config.yaml
balance_loss: 0.0002
balance_bias: true
init_std_router: 0.0302
n_head: 2
head_dim: 64
norm: "rmsnorm"
norm_eps: 1e-05
attn_scale: 0.125
init_std_down: 0.00389
beta2: 0.95
warmup_steps: 200
train_tokens: 339600000
Below are experts of layer 2 (counted from 0) of a mixture-of-experts language model. Rows are named router (the router's row for the expert), gate (a neuron's input weights, with its number), up (a neuron's input weights, with its number) and show model dimensions 0-159. Each number is 128 + 24 x the weight over its row's rms, rounded and kept within 0 to 255.
Before each expert's rows: a language model's description of what the expert responds to. This comes from a sample of Wikipedia text that the model never trained on.

# expert 28
It responds to: Articles and quantity words opening a noun phrase, especially after of, in, as, or at a sentence start, such as a, the, an, A.
router [102 118 169 126 134 138 118 101 126 119 128  95  74 141 113 127 117 119 162 106 154 142 160  94 151 144 100 138 111  59  79 109 133 134 145 139 135 160 143 138 123 129 137  83 144 110 104 123 116 180 124 117 115 136 162 107 136 177 163 108 153 147 131 157 104 122 158 104 117 155 113  90 136 141 108  91 151 134 178 148 131 145 120 133 136 117 106 144 120 132 172 125 126 124 137 118 141 132 132 143  99  82 136 159 178  87  82 117 180 162 116 120 112 137 120 167 141 173 114 152 102 104 123 142  87 163 117 119  96 141 151 122 136 122 127  94  97 152 120 120 115 141 124 119  87 151 132 162 141 130 169  94 128 166 154 132 142  81 140 137]
gate2 [ 92 131 116 136 123 136 145 118 113  82 133 121 132 151 127 119 107  99 133 152 125  96 138 122  66 138  92 105 109 139 157 162 149  95 109 127 127 117 110 145 121 145 128 113 152 169 135  95 154 130 151 157 124 142  90 143 139 149 123 129 132 123  93 104 109 153 141 125 119  87  96 136 167  86 144 146 117 135 157 113 136 119  87 100  79 120 152 116 136 118 111 143 107 115  98 150 116  96 160 120 138 117 153 121  87 173 104 104 131 125 128 140 175 106 120  64 131 124 157  97 146 139 138 138 116 105  77 190 116 142 149 118  98 130 158 128 146 134 105  89 156  91  80 128 105 140 170 112 168 133 163 152 140 123 161 134 148 152 175 154]
up2 [120 144  67 169 168 146 119  57  92 104 137 129 143  95  99  93 129 108 153 132 128 104 137 104 102 144 149 148 121 134 174 128 150 123 118 102 147 137 119 149 154 161 128 146 126 149 131 131 154 119 137 146 105 142 135 109  71 147 135 134 139  94 151 113 107 137 105 106 103  87 125 170 102 117 158 141 175 135 125 154 144 110  80 124 210 127 154 102 127 119 112 125  91 111 133 148 104 137 109 158 131 166 109 113 109 175 129 118 114 141 110 130 130 128  85 134  98 169 105 116 148 174 155 145  95  96  91 113 115 113 117 125 150 128 174 136 138 138 117 165 112 118 114 149 123 129 135 120 116 143 150 144 160 122 118 156 137 101 165 145]
gate3 [136 119 157 109 140 100 155 103 105 147 104 130  91 118 122 132 118 163 145 139 146  66 136 160 134 128 163 104 116 149 113 137 136  96 129 184 170 149 141 131 149 159  97 113 131 104 113  86 152 124 137  82 142  87 100 115 145 142 118 123 119 154 134 116 111 162  98 145 131 148 117 152 150 158 152 126 193 118 105  92 143 179 115 140 126 114 110 118  83 170 157 149 171 161 118 163 111 112 126 107 142 104 180 142 130 116 133 137 116 127 127  90 135 105  99 111 122 127 134 153 136 110 148 134 122 120 136 128 110  91 126  96 187 131 150 168 148 118 101 152 142 102 129 167 154 108  84 111 132 149 146 112 122 144 154 167 168  97 136 120]
up3 [ 70 115 128 135 168 156 166 110 173 120 172  93 140 124 140 122 110  92 131 105 146 134 120 136 116 121 119 153 145 134 107 132 109 133 123 111  96 125 122  94 138 118 166 134 117 116 131 134  89 149  88  91 105 120 146 149 186 171  91 118 113 114 140 116 153 142 144 113 120 111 149 144 106 139 105 135 103 156 161 163 118 149 157  97 103  91 140 154 148 105 112 144 109  91 122 158 132 114 132 175 110 127 121 118 126 126 109 125  89 134 118 159 123 127 109 125 140 150 133 134  94 184  80 109 142 128 103 160 133 114 159  67  72 158 137  90 136 120 153  92 118 120 124  78  81  94 147 130 126 161 161 165 117 133 143 109 137 126 127 145]
gate4 [ 99  97 154 178 180 109 101 129 111 129 138 143 122 157  89 110 116 125 185  88 107 104 101 110  90 181 152 133 139 124 163 134  94 132 125 165 129 114 134 136 131 138 158 124 159 104 120 141 123 119 127  92 160 149 134 142 170 141 122  88 128 184 147 164 110 151 128 129 124 109  86 126 133 105 151  81 149 141  96  79 128 155 158 145 122 146  79 158 108 116 149 126 118 126 178 133 134 132 108 138 102 105  95 101 137 155 163 107 143 138 125 136 176 137 120 103 106 127 142 173 177 110 138 115 127 158 139 132 112 139 156 152 139 112 131 131 127 104 149 110 112 118 141  89 177 148 122 147 122 148 135 122  95 114 161 104 122 130 160 151]
up4 [111  82 122 126 111 168 158 134 126 119 148  94 103  85 156  98  78  80 105 161 107 130 122 154 171 104 109 103 133 107 109 121 121 177 117 143 149 112 138 140 123 125 102  95 115 159 138 142 108 113  90 145 152  89 118 117 144 101 158 122 126 122 110 112 142 136  97 116 149 143 139 174 160 137 138 139 151 107 140 144 102 134 163  80  93 111 124 170 179  99 137 168 134 102 138 111 160  74 178 172 131 121 126 128 148 115 162 141 129 123 140 129 114  99 135 130 161 116  97 131 143 141 124 146 110 102 124 179 121 124 118 122 121 182 152 140 128 120  98 157 127  89  87 104 131 172 143 151 131 108 100 140 175 138 116 145 132 126 132 121]
gate5 [140 119  81 110 119 157 128 102  84 150 107 148 115 151 124 113 123 138 158 124 161 112 153  91 158  90 108  86 149 104 156 133 126 120 102 162 110 155  87 113 103 129 151 149 115 119 145  82  59 174 139 113 164 119 114 139  91 155 135 101 134 112 139 142 136 150 201 121 144  96 161 156 136 151 101 157 160 103 130 159 180 114 126 122 170 133 171 119 139  74 127 110  99 163 131 108 155 114 102 114 122 120 126 123 135 111 131 147 137 125  73 113 136 117  85 111 152 134 101 122 127 116 130 154  80 142 159 157 137 128 126 121 140 134 130 138 135 136  99 132 106  90 147 138 136 131 116 138 166 148 132 124 143 119 173 127 110 134 113  92]
up5 [ 68  79 109 120 157 160  97 158  77 113 113 117 122 120 112 137 169 112 158  94 131 142 133 130 115 100 111 123 141  93 137 152 140 132 102 128 143 107 117 115 129 119  92  65  80 165 128  83  96 142 140 113 153 121  86 142 113 145 134 102 117 159 156  98 133 104 124 130 128  73 149 132 168 121 110 135 132 108 125 125 183 126 150  93 118 118 127 115 150 142 141 134 117 128 118 113 113 137 132  95 124 138 150 138 122 136 134 132 110 142 108 135 151 133 141 119 121  84  98 137 161 125 164 113  59 167 124 170 141 167  59 128 139 163 144 119 117 131 128 134 132 118 128 108  89 118  98 116 126 160 135 114 100 136 118 139 108 148 170  77]
gate6 [104 121 134 128 151 147 122 103  70  80 122 129 110 148  87  93 115 172 113 141 109 118 130 158 120  66 117 134 147  89 122  99 115 161 106 120 101 121 143 128 116 124 205  85 155 162 132 118 113 131 168  81 111 134 123 158 136 148 152 126 118 113 130 123 142 130 139 122  78 105 173 109 126  99 146 177 104 139 138 109 131 148 140  94 116 121 161 115 165 170 102 119 131 100 131  85 150 146 131 150 137 129 108 203 122 168 151 128 136 125 109 140 146 159 134 111 118 171  87 126  95 140 134  99 111 135 125 127 182 115 165 128 117 132  92 136  80 109 117 134 135 139 148 142 107 139 124 131 124 129 126 106 143 145  99 104 126 138 116 129]
up6 [111 142 107 122 145 157 122 114 189 148 131 117 134 179 158 153 108 123 113 133 113 113 155 103 124 170 134 123  80 139 109 142 106 106 121 129 166 112 162  91 151 125 133 130 130 153 155 126 163  92 151 143 120 118 103 132 117 105 116  73 152 124 144 121 130  79  99  93 156 124 108 116 159 141 125  94 163 156 108 151 125 141 125 142 151 155 124 115  92 111 125 102 153  78 157 176 132 128 103 170 128 163 119 124 161 126  86  92 171 141 188 137 137  99 130 153 169 124 137 156 183 138 127 124 135 123 159 114 123 140 162 111 113 154 130 152 119 145 162  99 139  95 131 131  97 121 166  71 114 137 123 142 132 143 153 116 126 152 134 131]
gate7 [102 137 153 146 159 132 136  87 139 145 117 146 114 124 112 129 105 112 133 143 152 110 139  93 121 156  65 133 147 157 117 131 143  94 153 108  94 107 139  89 153 103 119  97 110  91 118 131 105 178 116 152 150 135 129  78  91 141 153 111 114 109  74 116 115 122 107 137 174 121 139 125 135  83 124 123  96 140 134 145  97  99 117 123 141  76 107 127 143 130 131 105 124 154 153 161  87  99 160 149  95 126 186 104  97 112 156  84 113 145 166 145 125 109  83 109 128 113 156 132 106 114 123  80 121 133 159 143 110  91 156 115 140 136 114 134 133 173 117 111 137 128 122 127  74 139 133 134 105 109 138  85 112 151 131 138 174  98 107 137]
up7 [189 147 150  90 185 132 142 125 122 125 131 136 104 144 120 163 127 189 173 127  91  90 112 138 107 112 136 139 132 107 128 141 141 130 157 161 140 120 166 146 116 129 156 135 176 112 159 132 139 110 127 111 109 122 140 159 115 131 102 156 138  98 145 116 107 139 146 114 145 146 115 108  80 158 133 178 136 122 114 143 122 123 149 121 159 142 128 165  83 128 105 113  84 105 159 149 140 117 125 106 150 156 123 154 160 147 130 158 175 135 126 125 145 137 127 104 110 117  88 144 109 121 134 144 140 154 111 120 163 122 113 154 100 174 155 112 116 120 165 128 139 141 101 157 195 144 107 141 140 116 109  95 106  99 157 181 159 127  84  89]
gate8 [116 123 156 135 123 185 113 136 104 122 131 139 108 140 168 125 150 130 162 122 133  99 152 164 123  84 107  85 150  97  94 120 117 161  91 108 116 115 137  91 104 142  79 107 125 133 145  77 159 125 145 107  97 143 133 142 136 155 170 103 139 140 161 152  74 137 104 171 104 113 105 111 149 119 126 134 140 126 115 150 192 143 109 112 136 142 131  95 125 125 158 126 106 139  83  87 127 112 165 151 157 112 137 161 171 151 152 113 134 128 156 175 138  95 125 142 131 140 100 133 116 149  90 116 125 119 118 160 147 148 160 108 128 131 138  97 118 145  56 154 140 139 131 122 113 121 102 136 161 147 135 142 153 136  98 158 165 118 159 136]
up8 [146 126 173 110 134 115  99 143 126 150 116 117 117 160  98 129 141 103 126 139 114 139 142 147 104 149 144  90  65 151 141 133  95 148 175 136 102 117 145 107 123 120 161 139 127 149 110  90  98 123 125 164 159 142 131  87  98 172 119 120 126 120 126 110 149 128 179  84 126 145 147 106  97 130 150 137 103 154 139 130 145 108 158 139 122 108  75 151 102 159 118  91 146 148 145 131 102 130 104 138 136  97 112 135 149 149  95  54 141 139  97 109 140 119 179 146 117 132 117 127 118 131 124 116 145 106 155 106 104 103 140 133 125 130  78 134 117 118 196  50 133 113 128 144 151 127 105 101  90 142 138 147 121 125 155 130  87 101 136 109]
gate9 [ 80 168 140 125 144 119 128 146 142 148 123 133 112 126 155 141 118 130 165 149 131  90 150 154 151 114 101 123 115 103 116 140 110 145 166 142 137 129 174 140 123 123 134 120 133 111 172 148  70 150 152 147 131 127 124 112 137 153 154 121 159 150 123 114 116  70 129 167 179 120 150  73  97  94 103 129 177 164 151 170 153 154 173  95 150 108 109 150 106  65 137 140 106 109 140 124 118 139 140 155 103 111 159 152 141 136 106 126 180 156 118 111 141  92 141 170 140 107 147 149 106 133 162 139 128 111 149  89 102 147 169 136 139 154 113 120 101 118 155 125 104 119 127 142 107 106 120 133 127 141 131 110 150 156 162 150 122 143 129 188]
up9 [101  89 119 149 118 137 137 140 120 119 106 123 156 148 125 100 134 138 136 132 130 101 133 140 152 148 159 128 128 126 104 152 152 134  85 139 105 154 111 147 151 125 158 141 125 128 103 143 176 132 106  91 104 154 151 102  78 115 141 121 184  99 144  68 192 145 107 116 112 115 170 157  91 132  98 113  79 102 151 113 116 115  86 112 119 112 115 148 128 140  87 106 134 142 111 142 153 111 137 163 131 118 120  59  82 126 154 123 135 123 139 163 129 129 166 165 132 128 122 147 139 135 162 125 105 101 156  91 112 153 101 126 156 125 108 125  90 161 128  95 106 119 148 116  88 155 111 133 143 149 166  83 127  94 100 105 124 116 114 108]
gate10 [129 113 101 128 140 138 113  78  94 119  97 147 106  90 154  96 138 124 119 128 110 143 143 141 117 134  93 134 137 108 123 144 140 114 147 139 129 133  96 155 150 119 170 122 110 153 121  83 142 179 170 120 119 125 113 121 137 165  88 113 165 144 118 131 153 160 127 132 114 140 113 127 190 127 151 180 137 101 137 128  81 158 176 128 121 153 124 175 145 145 126 124 129 154 135 100 149 166 155 113 149  92 162 121 137 113 127 145  99 165 131 116 153 124 127 147 154 102 136 115 137 127 105 124  91 153 127 192 140 125 168  82 147 157 113 117 161 134  92 150 163 104 166 135 106 108 131 154  97 122 147  78 110 127 155 134 159 164 144  90]
up10 [110 119 127  88 131 152 120 122 161 108 125 119 135 181 121 172 125 103 109 131 147 144 105 107 191 115 149 109  90 130  86 106 169  78 128 109 149 120 141 109 105 144 174 155 137 100 174 157 107 149  90 127 112 146 154 139 117 110 123 149 123 106 110 132 127 102 136 119 144 139 113 129 117 123 125 111 138 153 113 130 172 148 102 168 128  89 149 151 113 126 138 118 165 149 136 201  94 109 123 144  77 142 128 121 147 156 110 140 142 118 108 126 114 111 135 124 168 148 109  86 138 102 125  99 141  80 173 117 103 131  96 144 136 103 148 154  86 139 170 112 135 151 108 113 137  63 119 104 113 113  89 130 153 130 148 134 128 114 100 142]
gate11 [165 117 119 140 111 133 106 133 155  82 107 115 144  62 105  77 129  99 101  97 143 129 109 113 157 121  96 103 144 136 102 116 111 135 125 136 103 129 126  89 139 103 154 143 158 136 114 120 147 166 145 104 147 131 104 102 135 155 157 115 103 154 126 111 115 178 159  70 152 105 149 165 163 111  92  87 128 113 137 115  94 134 150  97 146 115 116 132 121 166 120 138 132 129 130 102 110 130  75  92 117 112  77 156  92 110 179  87 150 128 140 124  91 131 141 126 173 138 121 143 168 125 150 129 118 143 153 154  98 142 114 104  81 174 164 133 136 141  89  96 123 115 146  97 109 152 136 120 135 143 138 150 122 120 105 109 143 114 139 124]
up11 [141 128 116 163 135  99 135 117 112 126 144 111 143 143 147 142 119 153 129  90 135 157 137 107 165  83 141 141 143 171 150 161 143 114 153 102 150 152 118 103 202 130 159 132  99  89  92 124 134 128 142 180 139 144 132 127 149 126 138 129  99 133 146 127 121 132 113 102 162 128 134 127 112 150 145 154  59 165 125 110  84 132 129 138 141 166 100  88 139 101 141 114 109  96 110 136 172 128 178 177  91 157 118 142 155 115 138 117 105 151 193 141 115 141 108 126  94  97 172 150 145 103 148 116 103 105 116 113 141 136 137 114 138 109 140 134 177 175 135 142 138 111 136 128 102 129 150 112 108 174 122 140 111 159  99 137 106 121  96 146]
gate12 [113 111 156 132 150 154  96  86 132 106 134 145 139  82  91 121 114 132  96 105 143  79 140 150 151 146 120 107 158 130 123 136 111 138 116 122 125 167 171 151  71 152 126 130 138 105 142 141 171 141 131 126 137 128 121 120  80 168 133 102 132 158 112  92 128 162 109 175 135  94 127 116 129 127 132 136 100 102 102 145 128 148 137 105 148 121 130 126 167  95 101  98 114 129 149 167 155 103 178 140 113 149 172  71 135  84 119 137 155  99 126 144 133 149 151  98 171 162 160 141 122 109 138  80 123 126 121 159 122 130 176 131 121 109 128 150 128 104 156 105 117 107 172 134 103 103 169 106 138 137 136 103 112 142 147 129  92 183 142 137]
up12 [101 121 125 102 145 113 109 122 124 118 114 143 138  94 136 156 114  95 100 140 104 134 192 148 156 122 136 130 142 148 111 130 132 118  99 172 124  88 113 131  81 120 157 129 134 107 123 131 148 186 134 146 149 131 111 139 129 132  96 149 164 178 135 178 128 137 166 120 110 107 104 149 113 155 140 158 111 154 137 118 166 164 149 102 114 159 108 140 127 128 121 138  97  99 160 138 118  92 139 118 154  98  98 108 116 125 136 106 151 165 108 148 144 157 105  59 191 129 151 117 117 108 109 122 131 127 126 173 174 157 139  78 135 127 123 142  66 144 133 108 144  98 149 128  85 153 126 136 115 158 138 116  92  92 134 101 122 129 129 159]
gate13 [ 84 115 110 131 134 107 125 102 117  86 135 162 116 182  89 140 139 122  72 148 121 116 161  98 167 102 147 121  92 102 158  81 159 124 112 118  78 105 136  83 133 148  78 112 112 120 162  81 156 128 124 183  84 104 106 132 115 104 150 154 141 164 140 117 106 117 126 151 127 109  92  98 120  96 128 122 147 125 139 158 119 100 128 131 136 138 143 116 142 110 141 100 156 136 119 128 187 137 114 136 128 120 123 105 138 144 105 166 139 169 101 136 111  98 123 134 131 134 113 119 142 101 134  88 124 140 101 175 161 150 155 118 135  98 131 163 128 104 134 166 117 109 114 108 134 146 147 154 131 122 126 137 106 157 186 166 126 143 131  98]
up13 [116 132 133 174 150 120 130  90 144  51 132 121 114 161 135 125 158 117  83  81 137 131 152 157 148 120 114 171 147 139 133 124 144  94 114 144 138 101 157 100  87 106  90 144 116 125 135 120 188 122  96 112 131  96 148 129 138 123 125 157 128 143 149 171 123 137 124 154 132  95 150  96 124 109 140 128 116 122 142 186 159 143 163 158 139 130 133 128 127 110 176 109 126 179  99 137 110 109 124  97 141 206 128 131 148 110 127 111 146 155 130 171  85 132  95 135 156 132 104  98 155 159 126 128 136 165 119 169 144 170 154 149 135 140 133 141 125 129 108 144 104 136 120 176 120 144 128 157 122 139 165 136 113 149 148 147 135 140  99 116]
gate14 [140 122 131 164 149 138 132 103 127 161 118 103 140 154 125 106 107 147  79 100 142 103 130  93 130 119 113 132 107 132 144 121 157 121 174 132  92 210 105 109 122 162 103 130 144 149  95  89 192 141  84  88 138 148 135 164 122 127 117 121 108  95 122 135 119  86  91 144 129 119  99 171 104 122 103  95 127 101 133  97 126 142 126 102 145  87 167 131  97  80 138  95 165 174 111 119 115 115 106  94 149  90  89 145 113 139  98 134 130 141 141 159 153 132 121 125 144 111 145 134 132 131 130  76 118 141 143 147 100  84  90 127 124 137 166 115 102 115  79 128 141 113 142 127 159 153 134 130 139 141 120 133 150 108 123 139 136 104 140 159]
up14 [156  91 123 123 149 111 147 139 118 118 125 123 115  80 132 118 148 117 131 182 129 144 126  89 147 114 130 144 103 135 130 171 121 115 123 145 122 152 134 101 179 135 101 133 132 126 125  95 152 132 148 118 157 159 138 152 126 153 138 126 121  88 106 178 176  84 111 147 165  78 117 210  93  94 135  82 151 133 139 138 139 140 148 141 142 130 195 127 103 127  87 145 134 123 130 117 106 106 115 141 147  75 108 140 135  75 111 193  90 105 133 134 174 120 119 104 103 133  96  98 119 122 168 115 129 101 139 129 138 107 101 127 146 124 141 130 150 149  87 127 127 121 163 127 123 117 143 147 168 124 128 111 143 111 130 135 107 143 152 138]
gate15 [130 133 164 140 158 112 131 120 139 119 134 146 105 129 112 164 129  66 127 141 120 140 117  87 128 116 105 134 126 132 149 112 110 100 149 152 113 135 123 143 101 100 152 154 171 109 173 142 129 160 161 161 154 111 155 169 121 150 150 105 146 107 139 117 137 124 145 149 149 127 118 142  84 188 113 109 121 154 127 113 108 121 111 126 119 101 134  92 138 109  81 128 109 134 162  88 116 127 118 135  72  82  90 140 122 126 120 138 120 141 138 134 104 152 107  90 140 160 173 101 140 136 128 147 120 107 167  67 129 108 137 143  89 133 129 140 109 175 137 119 131 137 162  97  92 152 142  86 121 138 173 123 140  99 139 143 182  75 102 156]
up15 [ 94 165 127 133 126 157 105 119 153 129 164 113 103  88 118 132 103 123 127 146 111 129 102 120 128 129 139  80 126 130 140 122 136 106 201 167 108 132 138 135 118 121 177 148 144  98 115 161  99 129 115 142 130 125 132 150 150 103 132  75 142 176 121 102 119 122 136 130 154 151 144 136 129 169 113 109 123 177 133 140 121 146 158 154 135  95 101 140 107 152 111 145 117 120  94  93 162  88  90 124 120 135 115 143 198 111 119 120 144 134 107 127 151 116 137 154 124 155 146 121 131 137 136 180 124  94 122  72 121 115  87 113 140 126 136  94 132 167 159 136 134  99 145 144  92 125 122 194 168 139 149 121 166 116 172 127 165 138 112 149]
gate16 [124  83 111  95 120 117 130 133 136 134  83 139  56 142 159 163  88 167 156  93 129 114 126 114  94 141 152 139 115 140 165 122 109  85 153  64 152 153 122 132 146 101  97  86 139 112 128 172 110 104 152 105 120 136 104  94 137 163 124 130 117 135 136 118 142 123 125  92 128 143 141  92 153 166 120 128 129 121 130 123 117 108 137 134 199 147  98 161 102 167 104 111 139 141 142 101 173 109 130 150  98 117 112 159 142 133  99  80 106 135 120  78 137 129  81 153 129 118 106 108 137 109 146 128 107 130 112  68 105 156 154 157 173 117 155 147 122 117 129 128 110 136 152 120 116 101 133 133 138 126 152 131 119 140 157 159 149 129 135 124]
up16 [156 134 109 184 111 118 154 108 115 154 150 125 128 159 169 116 146 129 121 137 131 164 140 127 170 164  98 140 124 108 146 153 138 117 122 176 115 159 115 166 111 129 130 144 130 146 139  77 145 151 112 132 114 118 129 168 138  94 109 132 107 102 131 170  74  97 133 127 115 133 126  80 115  98  74  83 142 134 129 138 124 152 115 147 108 105 136 205 121  78 117 113 137  97  95 138 118 167 100 111 151 118 107 151 141 148 133 120 169 117 124 137  92 147 123 115 139 145 141  94  91 109 105 145 101 118 139 136 136  85 104 157  69 148 138 139 141 138 116 113 138 140  89 134 156  91 120 142 117 124 104 101 168  84 126 107 133 150 115 126]
gate17 [155 151 159 183 134 121 133 142 145 141 110  98 123 103 114 126 134  91 177 129 148 106 150  86 137 123 149 129 122 100  55  98 130 143 147 136 163 134  98  74 115 131 103 128 163 172 145  83 127 133 100 126 127  80  92 116 116 140 121 122 160 106 109 123 171  80 145 161 176 136 158 138 167  98 171 150 129 113 139 165  92 135 129 166 111 120 138 116 176 172 163 113 121 141 114 144 113 123 150 137 140 134 147 131 137 131 134 127 125 145 118 105 140 135 182 126 113 162 138 104 138 151 161 103 139 104 132 105 100 121 173 140 108 134 164  97 126 123 116 133 125 108 131 109 127 161 118 122 148 154 161  90 151 132 151 136 128 141 160 101]
up17 [104 116 103  67 112 114 142  83 124 130 164 151 118 168 161 109 141 155 135  93 107 138  81 137 101  90 142 112 116 166 144 130 117 133 113 115 122 110 154 162 135 107 149 147  92  90  89 160  79  87 131 138 129 152 161 139 113 160 126 132 114 112 150 155  63 139  93 127 145 141  87 126  63 138 120 124 107 130 131 138 167 101 118 125 113 136  99 115  98 121 103 140 106  90 147 117 152 125 131 118  99 115 152 117 134 123 126 133  99 118 129 126 108 120 114 126 116 113 111 139 126 126 113 182 175 110 111 126 141  97 103 141 156 114 128 110 148 102 138 106 173 138 118 170 168  94 132 111  93 132 126 153  97 136  83 140 139  74 118 147]
gate18 [ 77 144 100 166 112 156 148 140 124 148 146 109  59 149 140 138 112 133 138 137 125 127 119 125 133 146  83  85  92  94 132 101 119 195 163 104 126 136 152 136 114 132 106 108 123 144  90 147 115 131 119 165 178 129 149 143 110 155 166 114 106 166 129 114 122  89 146 156 121 122 125 103 142 161 126 129 157 151 116 155 131 109 116 109  94  96 120 123 124 129 146 153 170 156 116 101 136 114 120 133 121  91 140 153 164 125 114 102 148  99 159 127 145  93 125 145 144 145  98 116 116 111 129 140 123 129 112  85 154 115 130 116  88 154 159 156 151 105 125 156 135 128  98  99  55 155 124 159 140 144 129 122 133 151 128 152 141 151 202 141]
up18 [146 126 101 118 126  96 103 169  91 125 114 120 171 134 101 123 108 114  80 143 128  96 132 157 114 136 135 116 145 157 141  84 121 112 138 146 135 126 111 120  96 181 149 132 119  95 120  89 179 132  83 142 105 122  84 129 164  86  97 149 107 129  80 112 109 113 116 120 144  75 105 124 103 107 155 157 170 179 124  95  97 127 106 188 128 105 150 150 132 112 104 153 143 160  97 140 122 133  93  89 149 142  99 142 140 171 197 152 128 136 107 116 135 116 126 121 163 105 157 166 170 129 118 112 101 124 111 125 126 135 143 139 135 137 153 142 124 115 164  88 117 110 157 123 164 117 144 107 125 129 124 136 141 145 127 127 140 138 130 146]
gate19 [139 128 155 153 120 165 119  80 101 134 152 103 117 158  83 118 102 137 128 125 104 135 102 115 105 110 160 131 162 153 151 142 105 133 148 119 125 145 142 148 124 142  97  74 140 170 126 109  80 123 138 116 127 117 162 124 142 126 141 111 150 121 106 174 104 170 168 124  94  82 108 144 143  97 138  90 188 115 131 106 150 124 146 138 127 135 149 153 119 119 180 109 110 122 106 132 142  79 116 136 145 134 147 147 144 137 133  94  78 143 106 121  72 128 172 127 121 162 113 156 123 149 159 168 111 147 102 147 168 128 146 134 138 124 119 175 132 165 120 163 116 159 130  91 151 141 157 143 103 123 168 112 146 117 150 146 118 147 174 129]
up19 [161 125 134 153 122 107 125 168 135  94 132 109 132 138 102 124 158 153 133 101 146 157 150 142 124 109 130 129  96 138 142 131 127 102 100  94 141 149 139 124 106 136 130 136 116 146 141 120 173 157 103 116 108  89 133 124 157  91 129 152 134  88 148  86 122 124 151 162 125 149 158 130  91 109 135 124 147 138 128 180 175 110  60 138 161 133  95 130 153 150 109  95 130 124 124 154 133 159 126 146 171 158 159 114 144 108  92 132 133 119 138 104 126  95 154 115 123  84  89  92 126 128 111 148  87 120 120 148 146 124 166 138  99 114 106 140 150 137 133 122 153 137 100 207 152 128 153 122 139  80  90 139 115 129 104  75 147  83 135 168]
gate20 [151 180 154 153 117 124 149 157 119 112  95 145 155 122 117 116 169 144 128 118 149 151 113 125 166 152 106 136 138 121 143 109  89 120 146 108 113 189 127 160 112 117 117 134 169 183 111 114 147 202 112 131 116 125 120  99 104 159 156  95 105 138  95 152 157  72 133 118 129 131 135 149  89 106 123 102 106 161  94 136 108 133 106 109 150 115 135 114 145  98 101 114 114 138 137 102 122 148 147 109  90 122 154 115 127 116 117 112 132 106 152 112 107 165 136 154 130 143 178 125 111 117  60  85 120 121 144 113 132 169 111 155 101 138 155 111 118 171 128 147 137 163 148 150 136 109  92 115 117  94 108 120 120 106 158 159  86 131 123 109]
up20 [ 81 116 171 131 165  95 118 153 105 132 162 118 158 100 118 171 168 143  92 120 118 105 185  97  87  90 112 117 150 142 111 145 140  98  96 162 122 128 118  91 164 134 156 162 110 126 130 181 139 146 145 118 141 116 108 102 126 137  98 143 104 128 141 120  95 145 114  97 138 132 135 190 116 175 136 142 121 111 144 120  90  91 109 134 104 123 123 142 112 139  88 141 125 107 123 139  85  90 125 110 114 171 105 100 100 123 138 129 140 124  64 134 150 104  95 114 119 144  59 133 130 133 120 125 133 124 107 158 156 133 149 139 108 152 117 137 115 134  96 124  85  84 152 115  90 109 162 142 138 129 146  91 128 126 131 122 125 124 135 121]
gate21 [137  69 133  98 105  96 120 156 143 110 113 166 146 131 110 153 106  78  74  83 110 112 180 144 136 131 137  97 154 130 125 160 126 108 121 138 134 116 105 172 160 139 166 108 108 148 133 125 106 156 129 112 145 137 125 126 132 126 107 121 149 128 139 146 136 101 138 123 154 104  74 126 122 139 141  95 134 133 123 140 121 121 133 158 100 147 120 148 150 127  86 173 110  91 169 135 138 128 138 126 152 123 128  95 160 114 122 131  94 193 128 146 102 161 137 138 108 116  98 157 101 139 153 150  91 121 153 142  76  96 130 104 149 104 142 149  69 141 125  88 115 118 122 157 154  96 158 141 129 100 136 126 121  82 126  99 102 162 147 170]
up21 [ 77 129 133 104 158 126 144 170 125 130 100 175 132 155 136 128 106 114 104 133 108 151 144 110 145 105 136 123 147 143 158 130 108 120  97 139 142 158 114 114 153 129 151 135  82 124  92 126 145 153 105 149 140 148 132 142 113 145  77 124 138 121 123 104  72 168  52 119 150 132 150 140 131 153 153  92  99 128 135 114 121  87 159 122  89 145 101 178  91 132 146 179 142 142 139 136 166 134 111 123 136 136 124 104 111 102 106 135  73 152 122 187 115 135  86 140 109 136 166 127 154 107 115 121 134 131 104 185 107 135 152 128 160 138 171 119 111  94 145 113 139 124 134 183 128 122 133  87 124  95 142 135 149 100 126 104 121 130 113 132]
gate22 [136 107  99 125 130 120 122 119  92 102 119 174 138 193 163  75 148 135 123 134 127 121 163 131 155 131 171  80 106 129 135 119 117 155 123 145 134 154 118 181 115 159  97 109 165 111 105 104 113  99 143 142 132 126 135 165  44 158  77 115 106 113  96 122 159 112 134 102 119 167 140 122 125 151 161 111 121 117 110 116 106 122  88 118 156 116 119 124 118 116 113 146 133  95 109 107 115 126 140 127 131  91 146 115 127 177 124 109 154 149 100 117 143 128 135 138 130 115 116 165 120 136 138 131 105  98 136 110  96 114 143 162 158 133 123 151 149 138 133 122 114 127 137 140 186  90 156  89 126 113 135 176 118 110  92 159 170 110 112  82]
up22 [ 95 114 152 102 144 118 140 115 133 140 134 122  75 150 130 141 113 106 206 152 139 115  85 151 108  91 127  96 130 100 111 146 109 129 149 127 112 112 164 162 106 126 136  96 144 131 129 113 124 109 154 171 136 132 111 105 141 156  86 131 138 120 113 178 134 140 138 164  94 111 125 112  90 112 123 116 151 130 150 125 142 199 173 161 141 124 147 160 117 121 134 166 131 143  95 107 106  99 147 122 117  96 156 173 129 143 149 145 143 140 109 140 140 121 109 145 134 101 114 129 101 106 186 164 112 117 135 127 127 164 153 126 109 182 131  78 103 115 134 117 157 165 193 136 149 127 114 105 127 132  99 119 130 141 130 148 161 124 119  85]
gate23 [107 102 116 122 122 105 151  93 119 110  83 147 118 101 134 141 122  75 124 117 116 122 148 120 132 110  96  56 113 125  88  73 133 113 115 109 139 124 120 121  82 103 123 108 155 126 161 113 146 143 123 162 160 133  95 125 116 160 137 105 123 130 117 128 125 145 136 169  87 135 136 113 155  96 151 140  97 140 134 118  83 137 132  78 168 105 138 104 148 124 172 131  90 155  93 119 123  97 154 116 151 121 123 192  85 117 131 125 125 124 132 128 168 172 120 136 145 153 125 119 157 166 115 127 109 100 108 145 124 146 156 137 141 168 128 151  80  94 140 125 147 110 129 119  87 116 144 158 165 126 141 110 111 131 162 134 104  70 104 112]
up23 [164 154 149 100 107 140 132 139 106 150 118 131 167 121 149 155 190 142 163 157 146 143  94 130 177 141 132 139 113 131 175 165 123 140 141 120 133 128 147 121  91 169 140 145 143  91  78 129  81 101 128 160 130 116 111  85 172  97 131 154 165 145 136 156 117 127 111  93 175 162  73 115 127 143  99 143 113 156 142 142 136 148 119 128 130 109 127 143 117 159  87 147 129 104 161 112 133 137 139 124 116 147 160 132 147 144  90 126 170 110 124 134 136 108 134 136 102 130 166 113 101 135  91 164 117 132 128 110 144 134 119 105 123 137 105  88 157 121 141 141 162 139 122 163 172 121 142 113  93 169 118 159 154 124 103 152 176 113 127 166]